Experts of a small language model: a variant of Muon for the experts.
Below are experts of layer 7 (counted from 0) of a mixture-of-experts language model. Rows are named router (the router's row for the expert), gate (a neuron's input weights, with its number), up (a neuron's input weights, with its number) and show model dimensions 608-639. Each number is 128 + 24 x the weight over its row's rms, rounded and kept within 0 to 255. Numbers have three digits each.
After each expert's rows: a language model's description of what the expert responds to. This comes from a sample of Wikipedia text that the model never trained on.

# expert 6
router:171152120175082135090175121118104111124115133152128137132175144182158177173147087148130151117131
gate0:095128143150088130132108139195108141144119117092144116090144135118173156157140077132124138138145
up0:125157129114129116135107108131121142137132114145120163114126158089050103128092129136167138152155
gate1:099136135138130137156142118149105182117101120107160102132155127146099089111097129132149147097120
up1:119144105099141122096108153126147134149113141133125163152114134103114145132109073129137135111128
gate2:142129131145109126093081155125129125129098133128111133078170141130097104107119146162126131121110
up2:177115141109174140160123141124090102127169111114158104124121141174159105150104120114137119123096
gate3:193143168127121099106115131130091133147142100151126175143169107098126180141171109121116112087135
up3:118110157116110049139145100120113129153095117123151164120072132101089188133141116118129090111082
gate4:145119123144145136111100110130162102128123148113134110118143138140113155165142168116120116139137
up4:139087142095094117149129096110135112147143121124127154143111108136130127125154155115093145132119
gate5:163120149155083180113154131132130123088141104137092113137126103147159134132089094126101124142138
up5:136107110131136100097090113170087140161094117123111124154108143131126110140101129168129124129195
gate6:175101098143134144177129123113129145138081176122165135164125144097118122147114131096095144138123
up6:135104118116128125132073096158088143148135134176146169128126171094118135093122128124136118142120
gate7:153127132140124126099099107097137178137089090139145116149106122143080167114142175130178136122151
up7:098153113142142106110134126077135127136135166076137139117100149135102151113133143141145145124115
gate8:123173084112078162150132154164102147146112106150133109100107153133125156123135162156104137126150
up8:105145130114115142127121145111100170131156123160127055133117137108117121129143131119147137090112
gate9:162116171102132155083096108141128151104141103166082094127166074123125110092128167123095148157179
up9:092152113145131136119100087149125087133161112122086163114144116159162148123123161171136135139093
gate10:095118120131118108084105089124100095118136112147152112158127140152108137157143153128138135092099
up10:159095110093175137111097102119119116120120103142145067119116112163103140108119159121082155113125
gate11:120182127150112142130157145144113120139126115110142098108160070152124119133093149077093071125124
up11:124125148109114147070151133111158115129114110165144102135139181102171111108126091104131121106153
gate12:130179096075116125101112067148070100127110191134119167155137145209130128080164082129113110125155
up12:119142157104117146118124114100096101167167084128122094117181136143108144123130148133141138088116
gate13:140165126160116118098109141161122129152102108125133138106128169131136154130111111139120109095091
up13:106146119135151084112118119126121142083090121088144133097171160116155114089129160128161160154089
It responds to: Mid-word ethnic and abstract stems

# expert 15
router:175131147137130121132159151144088157160121136140142144141116100116125135106123111116119142123109
gate0:107168134148143146152132110151150125136128081091175117132154134097137087116098127062161149158138
up0:101145147132149080152145099148098141127128116116074142135110124121152084098180102120109152166125
gate1:131128109137139126076134092141083102093081119130150066126146095142124131092123118142131117148089
up1:122110132150151119134142135112093095104137102130157141120107115113137128102113158137116152104099
gate2:148163127097136152134128093150112130142078123106119173151122114125151115145109056176124134150099
up2:168100101155147097118118174160114117145098124159107122139123142150143161086134124130131130149091
gate3:119070137162118105134153138134125097153128113110143156116113106126160128094126136085112163110117
up3:090175107101141139106109131108101120131080144130125142142136153130153157151099128105101078124113
gate4:123143100141135154131116140121097135149123127063138173093107138163110129161120138149110108127135
up4:148132118161125137088126108128112065122131148146146121152145146120115100116130160128148139110092
gate5:135118167147144119172133140155114100135154093135140098117151147108104144135106110127118137124106
up5:143103116097128139138131084148164130154093093134135160120165123156121077138129106120120110144107
gate6:121107061223093085093132091131131079120142102100118147146107154140124129128096088077123158128112
up6:124130171089160152101129151126127141076147096150138097144134081123115100137212155145116103130113
gate7:151125144153169132102138127142114130120122107101135129173169131120132149093108158114130130096109
up7:098178155104119165116096155157132190129134057153097114135100112156115124135103126107097080103155
gate8:186100099116141145134138113126130147122138105118131161121116144121125124071127113101152125131117
up8:156137141070134138121120123089105142124089140122111131133112169147132142133105094143152127123159
gate9:121124151125094114132109101118154117081127166131149129140136078115113140164076136124116143111133
up9:105131136122084108081110161122146126190125127126121129101114128132116128111096148173123116096122
gate10:171140146101120150127129116129102192119090156129091127149138119181126114132105125119101164090127
up10:164140171090163100119123143122119134121116148125068147100088134152136141161137150099128117119108
gate11:132132118127114112131133106125170122109153144181110167133119130140115156108133135135091191101123
up11:084173127041146130066118152120143124105140105136125088121125121131119138099124166093133154126162
gate12:134146122135123120122131084121109107153100161126130178137115104102107131131142150144122084115119
up12:180160110142149101137146127157138090100162138110102157113073105118139126153098127132137139098153
gate13:151149182147122162161136129120109107147167177103108117129128103127114123101108092120113142104169
up13:159127159120148085113123117170139120106111116169121131100103137113144113099184163091111105155150
It responds to: Infobox fields and coordinates

# expert 4
router:110117122090105098111133151103133175160134090170126123140167129145130145126143111182115143105124
gate0:149166136086119143127108104090179121130132149089129118135162132147147136149068130136144117086163
up0:109154127139113124129089113109149112122133124138161136128123163129140154120099132113112135123162
gate1:130166116075126085145128173119132136157159126104154174152150146130131132140095100150122131111121
up1:154145136148121123074123105129136132095127132103098116163093150132131136154129116136091125139141
gate2:112144129146131152130126121151161154096133170108110086105176186100116126161147144126118097136147
up2:146089153073150098153099106102149149148109148139128174166123152195144164091146109172137167128076
gate3:140117108147140130124170136129151134157114143147158160108147129123106123130144118147135147092194
up3:146107131127125131098082127145132148137187141067100130097113110132139162120140140106088109148135
gate4:141131124122125125167094145115126117100093145146118136144152111135111144178125107154106121120175
up4:150138125129113113158157091150137118127153111114125119151127096109137112133120100103127166119106
gate5:199136156168110129133138099091142131163097133109093139111117108106121147175113158131112132083107
up5:165125132115089124184125094134105123114103119160130117103093115135087139144159123106119158117111
gate6:091107157111106106098136140140167128151103152156127111095153107121129150156096108080139161118111
up6:104153154100107092146097107095105138109135113078123136130081156118116122119134133111118137149096
gate7:117130156122182101099103140079101085093126112154124141154174124108084122122128189113166128142106
up7:101139108137100090126158127150185134142095124095131133132098138121095113147131175130103187126112
gate8:130116133145138134170150139144154185074144134119139137122128166154093149188088133127168159152134
up8:092132152127145103167143122107183132077157144143117117138139135190121128141097101153126151155139
gate9:098111151112081101103134115118152092168127128148092127147139111134132166113149119084140138102157
up9:123104112124114106144126136161150077130115088113102125153107108134108127119106141088132167094130
gate10:147157176104130152090138123145092167145142143134140160131113143166156114111067105133177118088128
up10:130148132155135094142128165150064108150121099113143133156088154100080067181119096143151050127156
gate11:153143098096103131149135131139138144137078103152131082095126163119142119100162175119122144114158
up11:155098174128160128102128103135133115147170172130079135174086127169096156153106130143150120117117
gate12:143112108138103156179140155150111097122198133142137113132104128122087110142154102135092128150110
up12:120175161118127129154138111138136130119119091097162113158132103128093090129121131110123143137127
gate13:138108168141103126142119104120159140097179126119137187141165080107114131105123113113148132123130
up13:103100149123193096142127121129110120166100122072129081141134127141101093154139149112120115136122
It responds to: Digits in numbers

# expert 3
router:153091171087112138106136141114082138164107081160113105137123133117104115132126131140143134113107
gate0:126144094142159120122141125081097154148162164084131155140150119127136160125153114129133166144119
up0:133109138159095122139155153079104072134147110145135149112148145147140079125137149114110101125137
gate1:136141143117104164079145101122138118153127135159153161109120138141116162098098109156152106158173
up1:113111102103118139135103127091122155131113110104133131137140112147149101142099134136143114041112
gate2:129132135169177107143119135112119167123136124134098141108153102128147086128154132166150074157115
up2:206097117140086154134173112110056129137110102185119137155161125134165116118112097123131170171162
gate3:137123154085122135159140152125108121113126080163127130126104110146144152103140100135108110124125
up3:149120127097135132121124108124102113084129105108146099146091111137131131171131144104100146092154
gate4:160124087125143117153122146126141135144126122136143110103177139182139082107151144117152112145147
up4:138155141097116125096133123147111135144167134077115163083135120104124171149123100128094120098147
gate5:170130171129093169154126115131143123102158102103155123131140098127127107130114100129162159098151
up5:113110097159136157118174106111121108130131143120145120122161109123157148186093119120121106134121
gate6:156167131141109148090152133110148153129101147137041108191136127136133151126106153133099160103114
up6:106154143115114132113170095125128080103095124108079135112113105149112161093129164111178105121115
gate7:094138131140153054138173141116111133135121156141135171144145139143174165125134106167132090080099
up7:129127152123140111120122110107139128132108122136129149097146126174155094123118087149091156108104
gate8:126143116088115124166162121145127156123119120175107151150142094117123122141106141135121121125151
up8:116116156090129099138092135125130161115122113112123087136131171115123090113095139145094130169092
gate9:121076129152109119130120124081144143087146136123145148150162105148152153105167087137171149135130
up9:116158068154120157134105156115119125130135133157151162138104131138112139147112107135132095129132
gate10:113120165086159123127115115157100124144128170159079104160149116155166182113110120126107167130197
up10:123108156104172110110128107142146159127124177160116061149151115102105142145130112135101101134138
gate11:136118111110106159108148104144130169129126139125136152126094149079136122144118122114113134132141
up11:100144181105110118165096136120153133145131125104136164122148115145087173122109145133093130091124
gate12:109128184121127137156126119144130140175144155165096120113136156138135113112128141131110103093148
up12:091149117153150158122106132143105130142143122138114120130114173131129079132141162127165136122089
gate13:145086119147124173160199134138110100142116125156108109161104114136130096109078118150085121136153
up13:102087116123141145169136135130146125108135150128106127116106117155101067118099054123117122122144
It responds to: Codes, digits and acronyms

# expert 8
router:132075199057111126125127165164142129173109112128156126124103111094107133107168143203143148092138
gate0:100149140129169147155151160136141154154146095096146130109174124124158132099128124142114127129133
up0:147126137122127087104199117145117155133082141137125114119103141157153083126122131060143143151111
gate1:105191125186164143150167157139116158122120147095150115142092139148110128147131121122137159099135
up1:159119134155087147149161151112176106120155160111110108119151157142128131117157160091110080151106
gate2:127132176100178102111098153150118123145156115130125135179120087147118131122136135078126161155155
up2:126154127121148146135130073101149125117110131129159137165110127196102133153124159109138109166133
gate3:147101147111149133086089135176147121117154116099108146125133131134094163151122124140143105162084
up3:137113143114127112093117117112151126107134125081116150188181133162117149152116149078123124138110
gate4:151125154175148168146104143178112153140128134134138141123185141154115117080153134151119142102135
up4:094169126076108169148145120115134117127121113104139153122141098118101076107112117143122102130091
gate5:132123129127121130163102112113143136144174162116084129137113106144128133163113086156153136156109
up5:113108106145117119123190139110108137171147155147099127122151167125125105118152125162147118147134
gate6:110155140074107153114179131122121124137129086111151090121113124140122104132124127133145123109164
up6:123148113105192129039156084114029129104140127102185153139110140182138116149153105114181095107124
gate7:134099125156145145161133147140129103179151116107101112105118108163163138084172165137125130101123
up7:143156145122108113109093137090103115104119118113108102148119101135140075114120125130133106125126
gate8:166104122138147149127120140144105153110144123151086141107116104099127139092121122136158123096123
up8:122159166141102095125088160157094135147106133107090107081155161112085136113122109128123121121091
gate9:108125156074105102105169076113094130087086111175142122153100141131121089158101095161113132110127
up9:093117165115122134155113115121085125109124160120131145112133109139110133142176125132138163136099
gate10:093149151104114149112107140116108152152108110131152171138096127152094156116149114122134062090212
up10:142120112136115142154117177150145170127127145111149152117149150097155093145115078146072125160130
gate11:103124100145181108171182156151155132136144096124124140158150111157130134130150168163116125121131
up11:107132106172139126116132145161041120149137142119119156127106144102157117129128161112141111123124
gate12:143125135171119119168142101112131106162129086154124096146125136127105136119147159095129110111159
up12:149095128158174134148108136143117119134134131128123150156138098169126148159104162109129159122106
gate13:112123131118091157191158147131111144152145109093127081093160106148124171101107093136096112112151
up13:152162166108137130143127129116082150135125117136120158117125131124174115132077125137100119106130
It responds to: Short vowel-consonant fragments

# expert 9
router:137118109101097161069143193132127172112136130132184115160123147163161128135111150132103127134135
gate0:116162154125103102148156157145098134107120147097126117125137151137124133109144103139166117143105
up0:161118147148113184115108106121104114064099146096141129135097097177142173146116133145164130155120
gate1:119174128142079110113127134130133160142087121176131157122129139113122109065127141121105130142141
up1:102111109140104130133100134125102142130130093099133152136118127124105136110085100150138162073090
gate2:113127087109157166166112145133143133102105132140063088098085167101109155154127093102143117158147
up2:180132120131111100089129119157105084132144176130141125171153188127147104157079126107149097185122
gate3:161106118123118099114127107126140154127116129115147073131107111169156148167121104156164134108106
up3:140138137144191122129159110122161160141154120193135137149128124146119131160105098139160115093133
gate4:132167092135131093108144112157170094102134123150127093114146138141143148186097122137097139140135
up4:194142112154174121096138127139083067144146118121115149132122084164147110150088093110138096146125
gate5:151141113136131123152170107095151143104088115179171112157115102148147144114085115153178115090105
up5:138097151135144148122157137068154143111105114130148084142125138115127129131106129129103099081106
gate6:139121127099121149177101117148104118106148154161097116108135169125132093120122121133129126157155
up6:150141077116156108136094121148126160114097126111139148120125145136138102133100117143156112119124
gate7:088164116150131158140068144132123133083095153162109131121102171088142145131158114147120128128126
up7:166133134142133171113122119135146171165150089102169150054154101140176132104133114141124138144109
gate8:133106153079092138077137077082166111160142106158134095143123091173155160132158163127108084102098
up8:152147102106133116140147139118108154109112122085126124162104086121115107127121176178141154127124
gate9:140188138124099109153154143115118111124147172111100138168156113111151113119160148099141140155099
up9:128073114115153138172101114131123179111130107135145111142120144123103118169154106105089053091138
gate10:108126142140119163110143131079149125171101064103109126118126094152144098150143142144114125125125
up10:109130153124127136138126148142113099150093104091103109126110077146142121173154072118121140166142
gate11:098148121127161171142142125110129145117127151148127130163134177123173130083152084181153124138106
up11:140090138106128166135059172120110115129118137163134100140144136100126129161153184105093120121151
gate12:153145102129149096142149161143098126115133118142118128121099124128164159115121112125124136136151
up12:141152096157133134101121132134117153155142087123104117111125174098112122135097131096106122148088
gate13:110080083170139123149154188122121108102198150141163114114152172140134145103117142131116106095130
up13:148118159104149096139084138132124164103126133108126106125129129118194146172154117132148137121161
It responds to: Foreign name fragments

# expert 1
router:145090173085124141088163141163107121143091148120197080175131167156138166134139123188122096108148
gate0:111122085161164111125136121129117168124102143136089140160126087117131120100140132133144187097090
up0:131125109157144127124154164096141112115142097126096131087182137135098148126106157134131100096084
gate1:160131157144135132111107130138119114125148130153130115129133131144108154113134120138130130141144
up1:107125192124091132147134158140145125086147144106125158129148119159164173131094142153168096149163
gate2:164143140138145111148147106101116153133141111118109142161172069166162114129086159100136161137136
up2:090134142107112107139115147087153129173105142100116133149133133127138105137105086122105115093175
gate3:185147145123103117176097111118116106158114170163115132144086116138130113140154173170150138098118
up3:138160111117139146113156117071142165120134151172157146148114098100153107110114177111107143180116
gate4:114150153128133121152138098127146097114114168080120102161119145140129139172132103132145134103139
up4:130097105151104176095144140182115143183137111158138137090141117082112104135070126135126133137082
gate5:165163132129179132137137140134138128152129044141159132121159160164130140133120111120108151168150
up5:159117159121124117140105139099174136145084159121135119153141148133089100141124141172102091065139
gate6:149168126146098117103161103163115092108131122144122143091149150093092155129097115096144139091094
up6:157110116095164138130153132064132142148121163148138146192136136139150084143128109137101119145100
gate7:165119134124111133126110086112137133139173143118127167119117184121116130104097129149095139112110
up7:125095119143145133153105118079113181106152125109144143132098112116081096134124078125095147135144
gate8:141128112147134167107159160113101086135144107158165173155158135097102134112113154164162103136105
up8:126117144133124092090152110126106152094121122112116098102128097122187067148119096109116165106114
gate9:154118111138163104084132127142168094118115119088128113148155150111103131102116120133154159131091
up9:138133128118104166162133155124094153149126145150150133162144103124134145128166146121167082147158
gate10:100145169127126112104143100186135139131120113128184111099124113117119101156130095124135162140098
up10:121129129129134164054086118157115130139142136165113126146090194155184109116121147097153104099180
gate11:149138092117150100143119153145108108058111083095128141168146110155097105149129091161145095087125
up11:141124109145121112124134109149117186089162159136137121099084121122138164150104102128152157146127
gate12:130088133114173106117138115116134102119133121131165138116102138138134190119139143114116079131084
up12:125135130155129111138175111084158093120124142121102102138128130124151153160115158171104117158129
gate13:117114101123097130110114173113175106149095085116164149147134136140136170140131168140143121124139
up13:127092152079147109113140157110160110139089102084166129101104161137145139138094139170134083102177
It responds to: Main verbs and particles

# expert 13
router:168127121106084110115138110103070159155121091130140103163131135146131125115137109156121161087164
gate0:120144119147105149103128138102123134123142119130164088128165083121119149150148139116133153123137
up0:150118141148116149112119130143111110128115110122123156120153099073123081162123118103162131162173
gate1:112106126090119148119138129132076136116127111127159104134119137146121142120133108143110164075128
up1:115092105151165120151113106113155106176122132123145082115120112134133146131162104173132144127115
gate2:150070088102115153112115144113123114140161126129135121150151153101129123172124130116129143129146
up2:095140111123087076141091100133131165153142132126108155115133153191141129174117133095096096098169
gate3:148196091149087128171080134103112105141116078128143152147121170105111190122085094145127141095135
up3:174161130176133162129122131082130133109107122114139148179130196140158162126096133155124141086142
gate4:077100120139162069097100135131171136114109100156134130130132119095134126135138123150110096140111
up4:108089127151158118134145114107130154121114144137136084153119129176128108114101133142146164146146
gate5:140131124150155112159140092160124144151138136081168152115105132129136171120155142112165130171123
up5:172071101136139071105110137151147128162093146076130122109135123090123130148138118165110144151091
gate6:151165114105133098130136113075164096133196145124127163142149081135097116160197135140109118134136
up6:090152152185068131149125108097169105174121123146127141143131123112155069111164097124108135133122
gate7:085122107151128121118118083121118134133129111156098114093133123063139088148151123096137150116150
up7:170118095120133102120074160128168110116139148145154102155106131131136161169121168149150160137149
gate8:128138116145092126156123179132160142171132144110132103072144080124092095142102067154166154159141
up8:135141153110132108096128078137125156141109141090127107139123104110107155128107131112104159136103
gate9:125118122136131115149100164131111177116143123132135122119160101167102127099138117140159120132076
up9:082096135122163087139159138137118114134150146149096128067130148111133118138116090139108159141115
gate10:135145101138110156172114123130159110121089055159145101115128147102125114126088160124114142129120
up10:138101204145117152141104128117158096145130089125162118173126114096143096138104129188104122150110
gate11:124137133135132133120143117118124110134140125130155094115114161193086140115098113172165166144148
up11:146111184116124151106129104123127121135153134125147116127137143115131157168187127133127126126134
gate12:126149094150092166134129152149116094116117140085124150140127114112165112180176164133157123154150
up12:108109115130143172150118139094130122098125147152148138154136147104152151116126139135160106118077
gate13:117090109159169139143170140080123108172141115143133138165127117135141131071093131144114132106140
up13:114128130132142137116130097111153136160127141120105104141133117115162161103151169103103094118132
It responds to: Determiners and conjunctions

# expert 7
router:100105158112093132092127148087122128153077098147145120109146118178131167141115153159132133094124
gate0:108163115090155172150160131138165167147141111151114160140180180149121090128102125153117122110177
up0:135127140111149085139147115119148102102063147114172155125137100093108148134123170154142147146149
gate1:140106118089139103095112131102116090141120118127099124138115144084125151159148138150145140150141
up1:131117140136106091113140127090140103093088117130138079112114141119117132150133140165143131102135
gate2:158137113117160124128129154156135098150085169117158106175118144120108129127134117143138162095137
up2:117112125115142112124112132138124149125118118140107137102090140133179112120145151133125123154168
gate3:117100124108117102103082119117131116116146092122148117129176168150126112098102130138111148127139
up3:171158145131124123121145106120146132125080120157114131149115152069134151125132148149145083096126
gate4:130148123162106092115131184128148130152143114151123145140159164107096112100116114138124158144189
up4:146121121130134119131149101075071100086137120103097119155122147104161154185113094119114047139129
gate5:112136131113083101135154129135139119157104132127091097069156126121139136149086109101141112134127
up5:134126145110069141120120089170142137118140115133201104047125095147149129136083102160149166182136
gate6:153133153106152127124136132135105062111124121122125107145139125149161122086182144099156147089119
up6:137154178155156173118153134146168116089125140078135155099165107123165102115165131130134136110104
gate7:165166159130133121080042174119130148113127124122136102104135160144113124147094049096142146127096
up7:122135136094118111147167134131122078120121122121132081161106147133127108121148152115137115156174
gate8:136116153101147149146140170112128112136138133163100105136115149125105124127118154124103201151146
up8:152077145189093137068146134148075133145086107125152115126134129174120067140140113128142150124093
gate9:096120123099132147105144164126148148103130146144136137127133091161079152107156095090150088191150
up9:104114091151097102167117135161136121130138161127117114144115100163101118118131090143141092111153
gate10:108130104113124138087122120132121096121147118142114112131102121121104076148114141132153157132098
up10:116135132171149115146121111115148161118090116149148137149155130137188122135125128131163107114158
gate11:095124082126112117127131137121138142127152093127098126098123140110136150146151148132105128110119
up11:108166102117099134144139112131173150118093098081160115117113134095125154155076118075145169120194
gate12:114138131152171126110145150150078138107121151146098100100133109142147164104121151081105118151117
up12:119143147121135160075097167080121166099161137134138081122157132138124153093120147108139119132144
gate13:103139140107198141123107129117117154095113112141133139163125143110128144118094122122152129102133
up13:143155139162124064136125130119073124141135148095077115128139114085099075129128097071117108128128
It responds to: List and clause punctuation

# expert 10
router:152113164109100104088154157122098173163097158167142114138139177143136141119135092116121125128136
gate0:077161176100144127112123135135107145143079117111105153152107122157133105127115169123142148138156
up0:144144158116118122121155157144148146130111120132113105113163155116137112149077123092143167130171
gate1:097167152072103141148134081128140110119097131141140137160145069162137120117102108141142104072131
up1:147081120108105126139118113123157142166108144148156147139120064117142178104106095167134111128137
gate2:137153148153158152151128135137122125128173144144140145114144118131142155146127098111139162141156
up2:144130131124146136127090136144081163161150073167115172104165107116142129125132152142157128120081
gate3:138141086154164150110113122146117124145122128124111158127130130131149108133114147116129082133095
up3:117128109101134126083128140147136082103143123146125141147118101115111106076098102126118088133202
gate4:132151136145120118082140108145153144118149153117128162126148111098108115132144139145138153120127
up4:089079136125118126138073110088140137123139167096133185153097149063128137113155126119125140118143
gate5:147124110140109127104127118125126133127060156204164081092172147138147118098115124130127120119155
up5:138092127147146114121139144088135154115169049111150133149133130122141177121129107159127137103091
gate6:132125105134099129116145103138131107161151126144133107116106170161105145121064129144166138092176
up6:124195121176167153110120150081137136142122129160089106161150140120082122146130108110159155174131
gate7:130160078137104070135127129124126166131087162112105082141138125110185115146123127115131148152136
up7:126133104095120127142100116131173139127158161080134108103144101127114118161146150143115124108158
gate8:145134130108143147092130146160087129147113103146147136129091091174138164121146096116139174085147
up8:142162178124123116143085104115105112156106158099108116144114146121141136129137163118136066144141
gate9:120110127105121112126147130135089145103093093099148095159162087119142108132122147097113088139143
up9:139131129143142104142134145121076138105118079120069123125080122121140127134130133141151126139162
gate10:107116119146122128140149110082096198161127127108114154149157132125141121150105140107127172098118
up10:114123172147094108153149153137162135110137093123129146124128118111115074149119150173153137143134
gate11:119116122160123093134146112116090161123141132121171120155143146086194125098125124155122106126108
up11:114133146103148114112078116098153141157116130108114121111110111088143111172154147157127115101076
gate12:082125156122105106140150103115162121129090147132153158118129116148125147102137189146109120131159
up12:114144121147098108147115135121165109108155125172126154117161126126139133129157116139111078102141
gate13:150104073152116128114120135081133178142186114116148118181123115133124102108075143121123135126166
up13:129163202116169080133138124136177117137121131146128128126108129130135123151127117162125160116101
It responds to: Words inside titles

# expert 11
router:120126133108124127132137188180123124140088129165148109138127168119140115126121126173129142105133
gate0:145113106073148155140146095097106148108116121117136124116139140121123134156210132110166143146144
up0:139104128136123172112134162150140152122134099131115131089144084090146122129104132131120136115089
gate1:161174171114103117092156154139098126169148149112135105093112111084098082154147134078137138125130
up1:179118134112110157090152081140139152124169092098105111147110139140099124126121155118124120149124
gate2:132134125073166159119111124128100164114152077124107105151106146108151133123109141137115148124154
up2:126124073126162096126151104130111149150128126094151122119133123136107170121110123151131136102099
gate3:140144129119130174151146112121101093152132129097143123189115117103137086147143106105100120126102
up3:097149119107141074103091078159157104117090111163059142107109122109147132073139109185153105153105
gate4:104110146149132093107160105154147109092135117129104096161142166118126142124136135201063139114074
up4:144140114112150078104125157131154122115112118154137158162112129139110119131139108150148107141107
gate5:107101124133121143104139097182123149135094091154151127129117160100084124120165122115131162138076
up5:130138176148145105112159163121119171119121094093142121112129131175071160152120098085113143110141
gate6:162127097161131096134101130122126144126125162099140151146125154115096141146160140131125116123111
up6:142129089140120121144090128139113065114133126098138137166132139131110127123140118159172140107126
gate7:121110179121163056192151104144097156153108114153097109118125113138125094159134140110153122112142
up7:136137131124117138089170090108155133130088180106127125123115107132130167064111117141143128127163
gate8:135134129102165116149128157095166134136126115149145146180157106132151145111116127101162107123139
up8:129099089139154142150135135086187119094099126156135130138140117120144161129100112108136141070132
gate9:146127131166097110135117142131125167172108148148137097096139148072152120122118152137148118142126
up9:118143132126142150112181068125142144144144111111104138154124097126119126105107108143154132136122
gate10:111121135091122130132121110172124142141124099113119139120143149147138172138129133092143164094113
up10:171111110148126127115140128147097126118108151134121083138139146089119109154137145115140145106154
gate11:125116110093176106148097137107137146119105150147123144129097139096146155106099132163131173139159
up11:135132095134144143157134131163092075125099125119155101119161157148174109159142150169164154104093
gate12:133131131084170101091101145130113185186181108153121178140119163133108106129171113121119120122137
up12:120110130144126151103155140171148121103155140120147117131140107108145178162123126142145119086094
gate13:109154125128111124138146095152130145112100144080128168117142170110129141119166122125135110132121
up13:146130140134114181102131097110105113166132150110092103156118102158128151120176117134134098130104
It responds to: Common noun heads

# expert 2
router:149120170101106105113151172106097130161102079118131097139143145188132128166140171155152141115139
gate0:122133192078152106105122097092114154167144113113121151154093109107146146154075146123135107110107
up0:145136133101131121163141115131153154161121131116141109163135124129086159120151132154115147098117
gate1:158108127118111119064124181094139173116060168158142134145129098161097123180152127114151124149178
up1:099109114133149103084107147089147158086119156131180124129122123153145112113133123139136153157157
gate2:187113156090138110142172098085063123128051155172121145125157115118138153161175116130129151113132
up2:085111124154148155136124125116137149093194101126122131110142193165148123101147116157144103132110
gate3:136132135128148092116157110142141143140154103138168145139141190138130110180101148130166127124145
up3:152134138130162144100151159123115134138151124102126164138123124107121083106168117160098120163139
gate4:114152149135152144143123151103121141136141125091161083151145126115140116144115086125085152137114
up4:115152137134116131159140140133143134099163117145150104161137174127127102134151150115101161161117
gate5:144125137093130149141118121154100121107124156183139162149137116120140151134111124123136116120110
up5:147145140150129108132106102100138136111116138135135124141165106129106141120111142100122118119052
gate6:142125132162149146118113140087145166096155144108158138133112122111134145143096138137162096116154
up6:157159099123106174155114110165119102095161142120122093109082102133180060167130164200124091149126
gate7:121122137063135129131132121134131149097137143119081113111165080158148091065144158126122129131168
up7:121135125091089148117148154172165115140128113103089059142156130080147106087166088117114151097170
gate8:081164131131111087100126121128103114157103180148088154111121127147119132141134136123113122099091
up8:135160145101158105131125118127185153116110112117151095087148159167127121153115105089144099147142
gate9:125136102136102145098080063118157105135109164136114133123095106102112128145135133123122131102149
up9:121167150139060128164109127156032127119086111119123124135168176122144155156154154113151150133107
gate10:117088117094126137122155144118088106114131112160144109100096135107095106092110144180137129108105
up10:110164102152148145119112104150137116167128116134113142140133140106123115137082146161107113168139
gate11:139139120134117153137122112140130122151109083137128170067152160084129126095133134125130111115102
up11:120144138117097104167110127129118144131130116125140130150119108133156121099166138121078156101156
gate12:107103135131124095138133135137088135126104145150138155156180171136108081143119156160111178168128
up12:104154135098133116144085143156108127120146113146124106173161132146145131130141113062142108120131
gate13:126111157133129122157198147121169111136160155166155157141197128064133093147131132142139115156154
up13:113162145156102127123072108083096163124081116125077104119149113138142136133137095147130141090086
It responds to: Line breaks, headings, brackets